python train.py --n_layer=14 --d_model=192 --n_experts=32 --experts_per_token=2 --d_expert=320 --d_shared_expert=0 --activation="gelu" --moe_layers=[1, 2, 3, 4, 5, 6, 7, 8, 9, 10, 11, 12, 13] --router_score="sigmoid" --normalize_top_k=true --routed_scale=1.0 --balance_loss=0.00245 --balance_bias=false --router_bias=true --init_std_router=0.0286 --lr_router=0.00154 --n_head=6 --n_kv_head=6 --head_dim=32 --vocab_size=8192 --norm="rmsnorm" --norm_place="pre" --norm_eps=1e-05 --positions="alibi" --qk_norm=false --attn_scale=0.177 --tie_embeddings=true --parallel_block=false --init="trunc" --init_std_qkv=0.0827 --init_std_o=0.0156 --init_std_up=0.0827 --init_std_down=0.00781 --optimizer="muon_variant" --lr=0.00991 --lr_mult_o=4.0 --beta1=0.95 --lr_head=0.00844 --grad_clip=2.0 --warmup_steps=200 --schedule="wsd" --decay_fraction=1.0 --decay_shape="cos" --final_lr_fraction=0.0 --batch_tokens=[32768, 65536, 131072] --seq_len=512 --doc_mask=false --train_tokens=442300000 --steps=6392 --dataset="wikipedia_en"
Below are experts of layer 7 (counted from 0) of a mixture-of-experts language model. Rows are named router (the router's row for the expert), up (a neuron's input weights, with its number) and show model dimensions 0-191. Each number is 128 + 32 x the weight over its row's rms, rounded and kept within 0 to 255. Numbers have three digits each.
Before each expert's rows: a language model's description of what the expert responds to. This comes from a sample of Wikipedia text that the model never trained on.

# expert 24
What it handles: Common nouns following the, his, or this, like century, history, species, members, years, and the plural -s on nouns.
router:102154153229046151118137071167139143154054095123147091124091139132126176105136104147131125182169121126116151112100121116107143136093111161115121156057097172117099089117135172094163121114210116144138117118112143136139100086151215117113148124165155169116136127128129150091112110115118155112146148109141106117134127022145157178101185123176116160097108154151150137211102136160123169112160150101158132114105121119172090151164142139122074161120078110125126157123130118087140095200145155117103115152066120158217149137144142187111148158138086139087049149126099130126149123164090195105
up1:160101117075172132170064100157092064152175191101145076141143084123160137196140162100149115176080167089134085070125082099106114107179093138174128158069138134095128116150148107112149142121155168108139100138119129095130128109106136133164141088125146088126148086113162159137128073179109224123158067106148162112145114114152130141118124121148104107105151150152123117109134114130128099156141137119098140071123115126127132168160094111135173144191136078145102134131071138116185136110116133077203101198085125115165091088158111159045207135158130117165117108073133134150089074080082179142
up2:129115171137114087098119181081110128099059090181158117112124128168191122126139145178095178099136150052211142139139105122122111163152153109111133200200119109086117084096124122169148109150143204106099157156087158134116099161155123094142128094154103134133112123085137208112148147140066108149127158070137121140119139114085159115118114175138121138102159102127091109120135177129044093164114136121100146103112084125051127128152093148115165131121144099076049072123145075125193140112153108176129150120097178155135158100124138129101171145133082065133169143095161159147124054149165139115
up3:102133177126146158083115048155124089092145126137077144146141128117146048136129090100102128128132148100126095181134104136146148121101099179153107104171083163108120087085178086088137085118162153134158160122058152124139120155086118158150130130111173131152099112124114131076152220096145100091162112167139116138152120123144087083149096107119122145117136121144156087111068087147164114111121150157133217163192066112169142126134155112175133181145142255135162088110124150122081109150101145123155159118064131154116131138088139089110107110140165132142178141131151171101082119170125185089
up4:072156152172105178111101090127162141156112128113159100157114111117172117155152156132077145141146111129134156081132122120136134140147134111141161098084124208091118081134161146101138118125187084105122084127164211135120112037189134151107142123158089118198123091079108188149124144175104144108204174067147124142106111123156110141088101143131116138191064110176098120157138173137101195106144145120119149127077106088121127186094113154113050094170186145099116129146140107130074138095121141145151089095069107144169104113097117220064160119114131097170125118128181115170150121135135128140
up5:125103110083094110102154178128089162111128153131152087114103099130153114154163118108100173159110207108119148108132118175101123145134091139102171164171157139191133111122139093196166133129076126145064203121132162137134183148099102104094129131132143168204098133151114127118106125159126128124154150121104158212083121143195089129167099124173105110129033090140083113123183137145138111122103109242165082157142090204144130090101132127080148148114092167144134127120131144148143150117210110168141191135112126124147157112129153105118165071091117092157140122105100065159168154145133081119
up6:113144072082081096149116062104143167122166118129116187166126191086124098142148086153159154128169133120139086112127150115126132139177073116205118092122184109174147120120141073139156106117123162135141130175123133117153156116107181089140087106160146152147052139093131132100086182150114196115148062135173139094120187133157096167127097154128182159117175115123099116123138142116124129150071185140144135150166115102132137145133073106120198129195122137140152102175107138121157146106135099063154192095151168116165156113130150118133108153092170099109152085064125104113178021068123161143
up7:116075103128137125123118143110143100074192133122167170148149116156119117144132179160157042091201126118083124146080142119109091116146138188082129131187163143170164109115116146128161189152106159128161131143128128163103115185134047109139124136137134255163151140168131142114117127122103131110161111134116070137102117122154171187112088157155143120108185105126101158095138139118116099038101077099142197134108142142119070088141092122141170082116099136142093086132110137186089142112162124129115112108152139144129168130118091126132161072110162093077139102133168103136082121126148050086

# expert 5
What it handles: Ordinary nouns and verb stems after an article or conjunction, often sports or technical, such as round, win, back, status, flow.
router:167155118141102170145116112106114176118105062126101132113120144100179132130132096112159126102167060052108145103130083137161164091136131085092084128029165138115104113058134151179141109124160107143137043135098168120114126088150104108135174099120140174134127143105125113101086125078146126181144141085145168138148128095060117122067161054165096122152129164158175189188102145174130155119140113131149134154136117116115168133095141096132096139146058041152116155129099138131131088127115177107205176154132111132177119114108153165204160163124059159126102129176113129142156108144123170110
up0:098131110141113152122148107114148158167094199071132118126116187123037148087154073145146100164124117107140161130085190117179155203141107180195124143130166171107108138131173136070140142131137202159166096165164174050151146218160135118119106106117121131115165139176110141161095183084102101127147123059133156141170119137145090096126131127114126106148147156160134224175168140172127106152127105157139055080158134090138148087152142121148123116140162156065123080161106096097095148124174110127120124141066126080119142134146132130163125116110146175145127152124120106110120150097119125051
up1:115106085111132172103134145101106145122124160105145062176105111107123136118108128111172112133157123125111101165131126129090113132138097144037135166096135177133101143071071098154116077135140078074144121155110191125070154093131125120140211187148187134114144108082107120151147137128046083107073129208033165042131096127071163139133183085109107105117103189130127137139113124151156114141116098135081099094128143142136109130159143126111105113120138112132055138151074099158191118098103115105111139103106145145166116106143124132117166075172162225110141137164151121086115160155106160100
up2:152168114146105131075125143181181149115125163119172125145069103102068193142182102111099149143143135158165092110116109129127144130109148178147096154220129108122104138146179065120132122110183144113118100105156156164159086127134120174125155100118123153149173141165156090099118148084107153147121077161131122143155108148095148144088174137143113152136110154148097131098106159125135122141113093188121065147071111131129116165166062138174079150133112137094094094155090152130134172139143076219101106158113158069200052164128113106143131175140180079122057127046130171156129141100094157081
up3:103096139165155115099173103135179080159111155148087086112126133119114122178151087162135129192140129080075042119075087105077096110123100102137174103136058038152138197086122103135129138133160154156152121116135120096133113114145140166118114165170104097134128173203077167162119158147126156158167157132169200083072142177149117152143028115114124080145154173147162144122124118161135118139141156155082143071135147101106125156100091119099165127160175179122128108151106160173088098109132152137186121104083168156132139116181121135116136175185067141154089106178116142134131125120126158119
up4:091106104116120116160160102134046115156151155110088094180124122113108160168079122156102131128123097174099110191207164118137103156124107120161124133078125118140083089073160145123157175078090085086187153141101086145120151165189178119152203128114166181161091138077111104144168109111106133160138011145129092119149148095123146161122104188107082140151095144145139113138112148103105136108142145123124149155110159139165163134121135120127142167224086129147160079108132084135118162097070068126144152140173167127126141154112115087128080142122108148107194160146134144097048157103100091117
up5:092129158114139179124082130081084091094135076111106179153120148159135100102118099112143160141176149129169078172113108181135099128139185097104103121159113116117127130206135143120155134099124126129089131120132124126180149165098113168122192090085192095215103114121113117114113182135050119130105147143148134098151171078043191138135144139134121127145115164145165089100064083152215106124116120041126174143179163134121105146178087190126140139099159155114122191143179153139132125158126119139149139116150130174135121147051137131120132121191118154127156170066154135123119165146093120072
up6:085186126121128086135176136079163130167131124162111152121105189148135145107132082143152128097156147081056199181121137133121141161065130120114103181068107124136149097091059167193116112161125167112177119122146131116132053150133178120118155118172118145064159136149101130108133080138088133097125104183127157130122202124133109156146169124164074168093090131088190088166088105154160139136128183144142147107139124127201128110060127134129148144074128161107106158132127157137117204187130153122167163137107150049102117146120126097107124133124133135110137154069158124173085139172144090055

# expert 20
What it handles: Clause connectives such as which, but, where, because, plus inner pieces of Latinate words like dis-pos-able, com-mut-er.
router:138165116128137111133141031135162146170132157172156148141077098134134130175112171143067114128169108088121147150119106132166161140161094094148052109120127146155080145131097120166173133198105109118113076137129161132084084066130169152176089136187122124161111126122142119138131140057128099170139131091139180077099187132103092173110133047128130112110175164149099108172122062118118103140161135135145076150178130103149100132119177073147083168135136180125114165102111082092085055125099104113124167139168121091121172167080141146131112122174128114083118083149081131154063104163133090079
up1:139135112138148111129061144133106125096112117077191144118110076127112102117145133089108022108113135120145160091149134168154176156136178102103070117197078129176146118135131169104081140166114100136141134139120168126115224119129160143098111145104124119132131090139085138168121101133108162110141163127122170225143076117122088130154129038087189124091169198125118106128177183148121131114130078144151173059165155171093109173097107123152121135172137108101094136103132181125172125157117149137128089064153103203141110147132147124128106107107118152106100192119097100160107200152113125146
up2:116094121083144163216117141138103161176145154108145127169114106114109137155165088102131133144194151035098187166178124102141169090131113156161133163204145146094148119084121080128107181170119119118137024128124145162100122111127085141095090151114210084187131142125067172046165068101146150105121117161123151114123162137132151114129158153118180080119168121109119153106113149153131131151122139140125118108151109148115098111153093110138172145184116111131156086138109110182074191149104059091179135138130125169082134109153129098143172087158161158111130163164090086095117103131086136103
up3:107094108144141138110179100136152149101067118160130056126087131101099101151116138186137130097060122113147138161145167130122104082163124174112084078115111162121185165110120104150189147114147160165110180119117175163129151186124147080165097167101148097132087172126098131095203153158129192098069072176091130097052137161085092168092102078114135111131140139181142158088134117161066112130090135181137107141165129103122131123092147137145136146178154120101152135099209146144136098120100109085105149163131194114156123135111143123192163089082127115130151149167195141111115073148104167077
up4:119130102125134158164093086084143091142129069151132156167127153168108104151110207093142132149133078120084133153140126142124155159070127137141133184127108088149095150089109163118218125157085147144126127155099113146103104149137155186190131139137102111132147053160148089101200156085128090122132146118150089110109148146140084153161080155117170167161156157057114070128118114158155137120128090109184113115162084086099116142099131129108108111137122175131141130118098088125157134102165083037117154152126079113073096082066091143070206144080145198087185186139111144116115172119138154136
up5:127139118139131146177156081183111153143172101164096067144089128158136141118081138083111122178131108131093162089104157144189168114116132110173159155149183092139129113175144182150176121121146127118146089159151119129129114132097099146152120171142088171137114139183154101173141140078081136126156112129118150073110098128110160128133104104165109154036167184077131131101102130166119071090117119130132116100128072136149187169192136073174134112162141166065156137135067161078066093160170150101095094117170120113092172131168137150154086106152134096143154203171184116136154175177085073134
up6:094146122098155127141131111145146189147180172140145124075102093074119207131107103145116110112187126119183073120135156119154159144111097112106147114213157102153122136091094077182160124096084156103084179111104171114131135157130158121064087200189144081142139099091130121140140146124133105164120116087109143164155132131110192139165167137161164123046100140109063109136173160154120134121102133099133160147155162133138177165159146089185152125118081141134127104159107048087128110122120156117098141104128083151208152119085131082140102118118172161158081112122147090154056120206123126097
up7:083090177120129064181114075071168151140092126104126128116079135106115158154196125118153145110086132138124088188133095124178155158122141135128185085147104113118120131202177158126096120155159133140136115078100170135142078122080165073139116123114125104152060156142097135133112157113130108128140083154134108148118136170132169095091123118144124139140178162123121127184092123128173128175128071078117078127125093089102071144170041098085105132141129080121165157099101098181008064134118123116147100104104112105105090070115110190133081083164105149120116100111125154156078109140140112086

# expert 3
What it handles: Line breaks, == section heading markers, sentence-final periods and opening quotes at paragraph starts, and heading words like See, History.
router:159175105157117158122167085130109159105112113153142158100158189067162093127101089114068131132154124093167120090087095117104157147128122109114096138164185109176097155126063162137178119139171123138084093101105149118125116062125132103166123148131114127130168184146116124174151133097125184162149099158089156205095081141110130182140175089113194147119186142085111205182172121142200183045157151108198171117126129175115090130156078155127130109153123106147184147139143098139101124105172155143142144135121130174168180089131124113159114147173122089166114147106142157166112166174099148089
up1:089173086117112161131105121142057183110112135133145105099116085110109158121118139150128111139153127092122107094146106151129128181116103129130197097116094095096182053151154142139122094105122125163077122140115099158128175166146063140163067119114174145137106106119126121083176124155129119185184105148162063075144099191099102125112183163175130163111152107102080128112154147114056148150152148053211091107094124102109135162173118151128113193116145113112134084144089066107097104132104095074110133077175123119102118165178123128099181087112139096140141093183067169158125116080175102104
up2:179097106131114128121145141076161147158111128131150078115135113070128150159127129096107119108119012130096090084149139117119102165107160131128162132166136179164078120145151099086129149144158125150123063126152082085125066112120148125093121160075099142098115092165166117147131144120155161107129102165101122075138120142129151153123172129143140089160058120103160143113137127138146116118145193071179077105086007151110126150108181176119130090104105130196028126118179118095124090193102148113122094082122203148122125151104137088107141129123167113114107116142195112139158127154061136110
up3:137202168130112091117070159139118138107094101098130150135168089104139154155128100152095106137144164181111154101131111091103142161133163119140142142135135085120162133147084114154174111124173165206141099132066125198176082133126181114177147113108115143125109110087075070150128103109126156112110068136112181129056062081147098161104165200081097144095107163142143171092171173089127113176104107163149122065167163155186096142133168091147134140115113161093160140104133119105140145111132071169106127084154131073116107161137141201084130122161054188090106120082143108136150127077134129159
up4:105131111086106122146125126162093123150139088114080107086102142127129117153182164106053134093145119153161137087120125160131144110103152180118108147135098156160148111137076156108168099161160075150201126160125120132157099084118160132136095024137203118151130121152096128093158190153146124131126176100055121100089088163123204118142107131116193137115116129093073121161105060151184135142087142113129096150087159108119086147107152108165119154098111036121102129110054111137103147075015131195140116127068148143133120095127131111142112108105091133151120123126136153177105096184120107134
up5:093090116139122126099102078119133150171088158130108056091138109155144102106113149124101147146142134177103158047110123098087138143110225128066147108121152127165144125077125126112039092121154127138127099127165114123128097141119187141144078084095133108119064142116132104162077131130043151142139080192106125116126120170113103123117110088118158141123134122249112174135181096137061181125088134095127136093130120109079141144137151100077125165154147175097155135143173098143107138141114110125154115114249125123120116134057143106120159135104131131100119110123149105125104057167084137150
up6:127118123141135150127146192150187116081143192135079120086128183126127132083037093111108125188126119109109194134116138150189163145131120108185125118142071132099112119117166148140108153138062160116105137148143059155164148103103244152123149162103164103156129139122051118177143134128113197132098161106133126093181083111120123142097186166117118106103073111123145204178084160110122150081117081132136104110091147082107161162058139137089105141157055094131118123142071130103113150099148130156185174158147088134131154125118133141129114160142146141097142123088102094182135160147134158141
up7:172118166133089197121100094101122134137095104143116141165132124063111083115164080129119143145161077117137115074137150042174138121153077126128147091122068140121139091130132156141139135123151079106147170112145087067154150189084161118081088174140117173123094152169134129111141187134137071084133113123137069118125092112119072081061161129141136136122078162152101116100132142155132051052155120145126199185142117149142103150092203147119151122142117158169159164099099084176153127076139115145115166121118132208110114149171100169108105137094110119143215110123089125142131120195133123138

# expert 15
What it handles: Determiners and possessives opening a noun phrase, such as the, a, his, their, its, various, many, often after a preposition.
router:124091171117109134183137141107201161087161136192167131089034160117097103120050124134137105087158135165116107147066130145075152120107131123096073141170118141121163146133092088166106134144073155184101118136093137148121067153165142131142203114073136121131109159114134076111087182116092152194133122156104121142104101060129184116134142113124134144077117092121082144179130148170151166081117169107151132089087192120126173138136172141121137131120117113183089096155114107166089115125169155132137175159049147177170121124116147130142159127126072187135097174122103083130080142148082148133
up0:086131049174127165128109088137148133156146146141104076124141184170091126158155130129114101229123064106121135137183181120125134060097114169148149132161114163098077126150116157173166180104150146118110133120076125178106121131113145181121115147134073124108216127134155142096189123171152143193158125162152146125156139121153125098133138118133138104177103082117169136116103100100190183162136122061093149149128139119165127154157152134085086140126129099137124131139151101136114150172185123132130164116124207137126121148110095052119137124094120130141095116116128024063096128099045161099
up1:085121129127118105133100125141081075133121171144145141067080131131106113127137076167118149121135166116144224153079127136219126135130096096131123078072141140127149070164069153083119125062185114112093160158091154125162171145140101075095158131193173144124143131146164140137141092103121205132149144108145153122154102139222099172121116133096143117117124160101213162140122145146139092135159146116122144113143133134047090124133136133149172141100116125094130107156141143175043163110139142125131117177140130076146171176164115085135115144183041163125172168109142110176155104112106140164
up2:047157082072142150173158110168161112109121115186113070109146122155124080101053148114197123096127112172058129105079140117157116123090156126151085178120153138105110092096121099129078145136227187129137141131107111115096116110159072154123103108109101136103147135105149055137093149127114130146090120141094135170142139150196074186101151132043128110082138156134119100091089151152118180128156165153163158114106132162148063152113131178095123084137155182105108091113186150090120159118137135090216140159124148144160157131149128081167092157081097161111138116103106104113103107123106145128
up3:129082168109126124136155070096138156134105131110131076051090068146158097144065154123092140145107083157112124089133011111090124121109154167147181111171150134112117163082050101128155156129151097125162047097136150116145069134089159156091101122161089133138131170161144119096086111087099132104098119078141127139149055136133150101083134115100145139096148141076127066155128099126146128100146077112172061118135117110123055112154112134118102104066158151121161103146128177133118115060140076132096209130115129081160145135101070144102137082087128136103128125143118142162169103150152111180
up4:135116181143164079166113084172102132123103105133186106146097162146163156147182166163121109104120077153123116106100153111135130122062135209101114081105128156090138123111169141134145066148103201127157129064100114159142098120107138127125131101128088114110152132116173140082112173094130100130118109094061152138086159155086026092103120209103093129152094145092148128137143089192223114133106099134163142136143179089135116096160121137142159086185140133121102101153099180118210094087126070128102177141124152145102173114142147122091122175121136066145114173118087116087082144113137138145
up5:134172152072092128106125113087165140113104115132128093162126149105149178141116184137143139142146099094093114073099090110127103174125158083159120124149212117135138100161116128151130101125124113166088101113092101092124086138109145138116183171120097070149193101124177093144086127083146133106107116182156151111120160164209102092114114168129099078094116175128119125145120052147078220087121122129180050145168154111170175182160114146107156137119094159115119132130098123148093138093149086145127086091096085088105098208165092174118136134171097126129137111130047153061125188111106131125
up6:104177120146158069163131138154134088083150050115172089111125098104117151103085157122153102137096089135096131111179158134146186117085126142095096137200126105107093109086120167166121176227113106129078133143163127132101097131178160105111175100141152091171121106123120107162117158156104129207127113114076136150112174216105151180110135093140095101119117153164162127129111102140139084150166178070137137074155151186085115140040148139171137150111127095126078128149130124155133141056103119114103083126081128121095094119133102107109147056130140118139167153136130110160149179060170144171

# expert 9
What it handles: Word-final suffix pieces, mainly -ed, -ated, -ing, -ized, and participles like given or known, often after was or were.
router:132185167221130149130109145078153157095102137077108110085058177133114130087058133152092106128136146149152126144082091135138128132152120104130173105142123130097119128136132108170104149106131107144105128104135136086162146163111130126149163078145160150128164116150078169133050141103059133152167101175096147149069116114070153131061106084148099196126104127094113082094139103191136139126143121142138118109085084136138145146044095116141113109156090087243099134135087098118063107136142127198174148160093099126132100125096134131158127144149111164157082162123082060085176123141100147152
up1:151155080140104176105093163176080113184112148106135134168163115138045150173172169123159075176172071189125140146089162155101142151126133098168118123082144155183104122160103114223144149097139142149120119146143133148100144185088108130238130163110104120075127115128166172110202103144055110151147078117100166101130121145132122109132146135127146120086130118140098158118151127112113056119132157116158119067151168121168133130141143155202151168147116099105154147106120059102156101060174137087065147154150119114128124092108132109139122129133185175139137146155102153117189161099105127144
up2:081134141124124156146136144148177174115154123142091183143111112073129166174137077093130095146117093178184119101153131126142091195117109149099106086020125124107061132073135035112152093170161124108087165139135139160180132159111081179127184144100119132098157119147128117082120089115162149188106115139144135168171122127174107120095113133091153160104126119109156101112148152152148128112133075073154187142146088151134119118138113175121136123117099132167136065142133134175148063145136100056116139143121154160162080184142140126181187122075146187158148182143079150147186119120126177096
up3:112135156129108110097106128128088081120124223126094185135116100155108176178098142140130091142142114220105074120094147126150103144173145091125101105129173123099083130084154097119166125168171103146113103136155146165171077117092127157154113139124106161134096153114088158127184125171165092086166168124120156092130176113064140120081095075130097092149125100123134103135152142140162063071120076163146096165153122136145147128149152181168091157137059115218148168156138109160121150105192109080104146109128163129128175137195175095079182126158109102162146105122143194108138152173143117179
up4:088138174114154128136120118153049118122113130098065134182076192105109149123082120140095139101130145113164171045135178148122109128152140091128131169160100106085092128170162207123149176122114117102135117134137129124101137123150094130110149167109066079111083132060208157186104096111111071134140130113127136113118144103152152139116199178168090151071143173101139145134130056151148128148142165129135141145133141090078114093145108132122150142165147159124105146132133171134118064104132084201056160152171115118086115165196088216162166160126137115062129102104120122124142106146146151086
up5:147106129173133105077168118129111153126125076143113189143089184164112117087121103163114152139139118163162092149018058090181085117132148139155151166074127140103146118135098141084096106095151144143122089114115161146157117098092140138127117099108136141166153111112059143086100180098108107131168130129143097195108163146147076125070075153125147140136114151083148105126097050120202111114120111130095092104137097052152196149187041130062102134159119137131069175099123084130165131176087128074110103128150127146069118112141134156121079094075096132152117127139115166138129161132155106149
up6:103171153228132097113146135158104135161110103110157103157077110169109101164110122156104081127143133189104121118054152197142093129117118148161131123111161158114151187060054095130109142134137134143124134144096085132125118175171129139166134095107115107036119139087156135105137150143088165150131129133123091072129157140157127062177119162117167181080082125177144082109112111145160106156123154122144118159115175106171158106167132140080154154167143072172138132116192140125127161131116041149086190129106094128165105080129096121148126117130102125104141114153084092125125039131134121039
up7:089086135115126165099073119134106115105144084133082215077131107137136145138146153132160136093131098182152146073174148090157144098168136161136171153129144102107110123164149236122161108166080212127115116149183092141160124141142103133128089128140130129144061179118093092129084077128111133094161100103144135113162104088209152128099109111122105219125121103052057127118096088135180079137185125066151136137102151089161171129102115152072103103151175147146127118078118140129140134128140094120131129130143134121108092126093149149147136111081150150103080148123138184181106147112043151119

# expert 16
What it handles: Middle or final pieces of personal and place names, and common first names and cities, e.g. York, George, Bayonne, Placentia, Wittenberg.
router:090127140167065160153157111102152145139051151158127173126111107132101099167142075183162074149218143161119099074175129197071144144122109170156106086119100128131087146159118141139122168126191113089065085113116138093124119115176112133133152182107148133186162102103136240138215176116122140128170120148135062147088172111114121164159118194106122133079092126165171177129102092185103156082128111145160133117138124186128108161110120089161155148093154152132103119148120134084112132145104134128093131156148115185143155080098151137157134133130120107133112181166142150089093139123095091100
up0:132124107122079120116147100119129166108081180131178128061101106149092172171120174155137151108186121080121120185172069134173146149141203115111109216147124140145067101135133132108099148130113145185112094105156113105213205082094143173142120049101143104155110123171144166163129119158121152138097112109151151117116181150140185134145111112136107174127166124153166134134129084098084159125103159166196127115106143150163106127158145156139109185163199177093120118143078135156124153119091093072177116096125149169090106150112118127113126100146118117053160115107159071102130161138113110060
up1:105097174135155092174090111098255109085155082146152116147140150166201021180071123075140118105148127105137107172119124098106132120118125121131144087153123140115129170123096100108082103113142133086115160144082161134098138111185161151126121100170177135174121181117167112135158157119162126070166086092122134130083112142087174200093125177137118150152135160082089136132118103151159080113127088136097066235136160144108134104144143148134105177116135159156112138115139168144058099084159120129146148092096139098153141146118094129134125145076150182155131125131127058106125106104107125119
up2:153077170090136138149081129108124108060103164117148166135142094108172017068114110115147107152136155125169109105098138093104144143139109137120111189126109173127097114067090196116133140194161140130144086130118130112094149151138143139158120088118096111130185142179116192206104196101097114156120167132103132165108103144143124162130171179113099141103096130033138107134196035120128127166118124178077148133140167147123173128105127097130138105106150151105090120122192105082083145103133120073112099106170123110191119118148084140130105091167152124070130119178116099128138171096116157154
up3:182100118080102106120145144137148141096162151152177144103178090192118038182132119148127064110165149113125134115188104122099101172103112126184164160166151168118173121133077060124138110191159163163116118115104157108066146110116129109124144115075140110081136169111147117171079137080100100188097149107129125121106165117147066101122119133106146171186216132116094105171115102135147148080180094119117060092119129164111123097099111093094140162150148156106044100134118125174141144117144078122179132160120161206097142113130115111132118156145074112116130173134158146151175108104060137111
up4:079121136108099103112128106166143078142095088139055107148106132087171129176139076139121097100162077183154153140109103132122097146194090130165147117118177114174111143176148114134138096175153187096096101097116138176072120144124081095140141091091165168116173183117125139193204180137142109135126069107155141156057152121122151132169108126153154131167101117118088104188100109127145172148121127083119150152150157073143043136152120117143122129178187182063091130192089125106087131115119120086157087126113151123125161134213129099102084128101171168152101074146113118110140107108161143155
up5:134143175098108118097128110122109123122095107099153089123132155106135183140090123127155156135118121118090167172111132074108122118078074062130032093128180151155117114077043119144137132132157163088169127152142108140191036096159137086102177115203137133099147111103217100125157175064112083139134091156134126118072153200067125108128110148141115133158182125109190175122168124138130125133161100089114075113121149164087142117113116103179204136172150077111136154132103097171125115107127134168161111104133117118065151123088167143162108133097114119186141166118087100121121095122108113136
up6:153128171178074131163136143168129149140141105126112125129110092124053119139102124170137107053109186179132104129122113133119108196140142141063094096134111169121116099170141076114089137095157096126154088107135114159130140162132099076125098063169103111100113118160128043118190172142085127165121080125117130126129126144133140117154078132139135177127170099140147100174074131126115101111200148086111078158166140034100105150118091166093163072177160125125127186115140138224147072107152088125139118129132107141112106110143122116149138164190191131141122143049128133132131087135108179063

# expert 19
What it handles: Capital letters and digits inside abbreviations, codes and formulas, e.g. KEGG, HMS, US 49, SOHR, subscripts in designations.
router:137183190158150152187131121071165158127125095126098142142112117126164133139083141114127107144141089107123132108130097140124154098155079084161113134101121104115115116173099199188177071161152184156088096071085180119165138087163130098185170173116185164153153115085188192170146120117142159152179132097127138162085149068135142153129094129147147164117156090110093186137124136144112225104125178148165153033112155132158172177167142137133185132160142123110107126111138104115120150166080164155118146157095105142181158107122168175144128127143081092137118118155111047145099109110148124112
up0:161145174088144198097151107090113127165191124128155143142086150120164125105127096103133088142150106098122147180105094130156111112120170118129141136101214161155124097127091132164093113143154106129163185133175186149140141117102180190141098113157116098088129170100129115152087155130157139127129131144104146132175169192152143159127126116127102186107109147161149093175130110103202092115203160123076149077137141120128135104119106141161111210144188135096132117109076122147136127115169083127105131141146100174118160161142106118096138188095083096067131124115062100075102163138077240067
up1:131126169118100104117113121206109136131186139090166095111158172143144078138133134066151135172125168091126111131160145118140074090160079145112166133118141099139180097076116142132156096151123111142074095074158116127113084092139141176118186134065077134188135114115092116172116096164115150188084160163128117181132235131122148136095162115035114189157136123142086145116117095182103114111107077112117175110110144206099101135140187158122118139171120116162133101109151096070129124129137083076186140143116122157144119171111099142149169106091125201125139103124137096134063094146137140087
up2:146124117146119152139152087118066070110105096178123094142120148150125151146179091107111179137117127141142165116163123093113136147132146130108150143106113078097093141099102181147126124134066130105100161083089120138108171112168069160157108082156075102099104089046134123142086163178144171157133163110183096116093139129071156069153162106187128147094153142097125092133145102081115092087087076178167118142104152157080089137161160139136094111120175111116046085151104089122121117179152070134108117147122063102158142124179056122070169043116107089148122131178130123127109091174085116160
up3:092142104189120210148142067181143123136166122126097136160192149083156126181165150125168124147134164148131070151158075140138112162150081096134106096117105124150100134141132134157092192182119123186110127140049113122078097148108127097098094150116150149165143098153141082146112112151161100080145143126134135146132099167152120190140103140125061104173090158051071152083162111113127085158135152089134135111105146187076109146136100122076121171140140130152099106202126198199161142143134079122188112153161151082133083106137207115124130067125083113153099139115102135102153120150146164142
up4:070181117122132149095056143136148189200105098131139145174146075127108192219077105158078149153166071121141099179157146155099146160138137116135148080131128126153149143127116151105178190133086137089163116187148169105143148075125134104143054082095127116099132075126176120115156097138199109172120146174134132146144111153111180126153167150082124125141193177069108091109109088123112171097182124169167154124099094157136159149105136088109171135114130159129169178054102145146097152149115183132142133139096141161094107153135212143116168102136129141107119120092159135082142120103127140132
up5:174086191140133128192146156129132135170119106098180106224105087153127142092126135127093081179142054107090173126176109092163152087155133153096110169169167132155140157154197138131165124077075183097125188112159158209109138094145121154112090147160225145069132143123132127143128149094095144088145132167126134126134120177108197101111107123104062170117159101110128108112137121175153099138106115106146067186134160098141123137129068149161100115128161117111095122149119095114125135138173093069167125136163107125095151081191145109123093092101122147107127156146158129101143134120105146200
up6:101160067162097086114097127094073106117105141107148131177076072130064119109145085161142051154131125129076148122158135163082138082173108134109072190062116137122148134197192149173152169150118123161074134062145132130129144159160167137090146127074155150155127163148061160123165105117121161139170123170141208164180144142157110120163148131114153113167091134141095151183092171142109147141115178133109111112142171104046143132124166179130148100149090112142132091125092126082164145137139115099149114145086080102102141112126141155118121128174080126105174141089186159074110155177148085137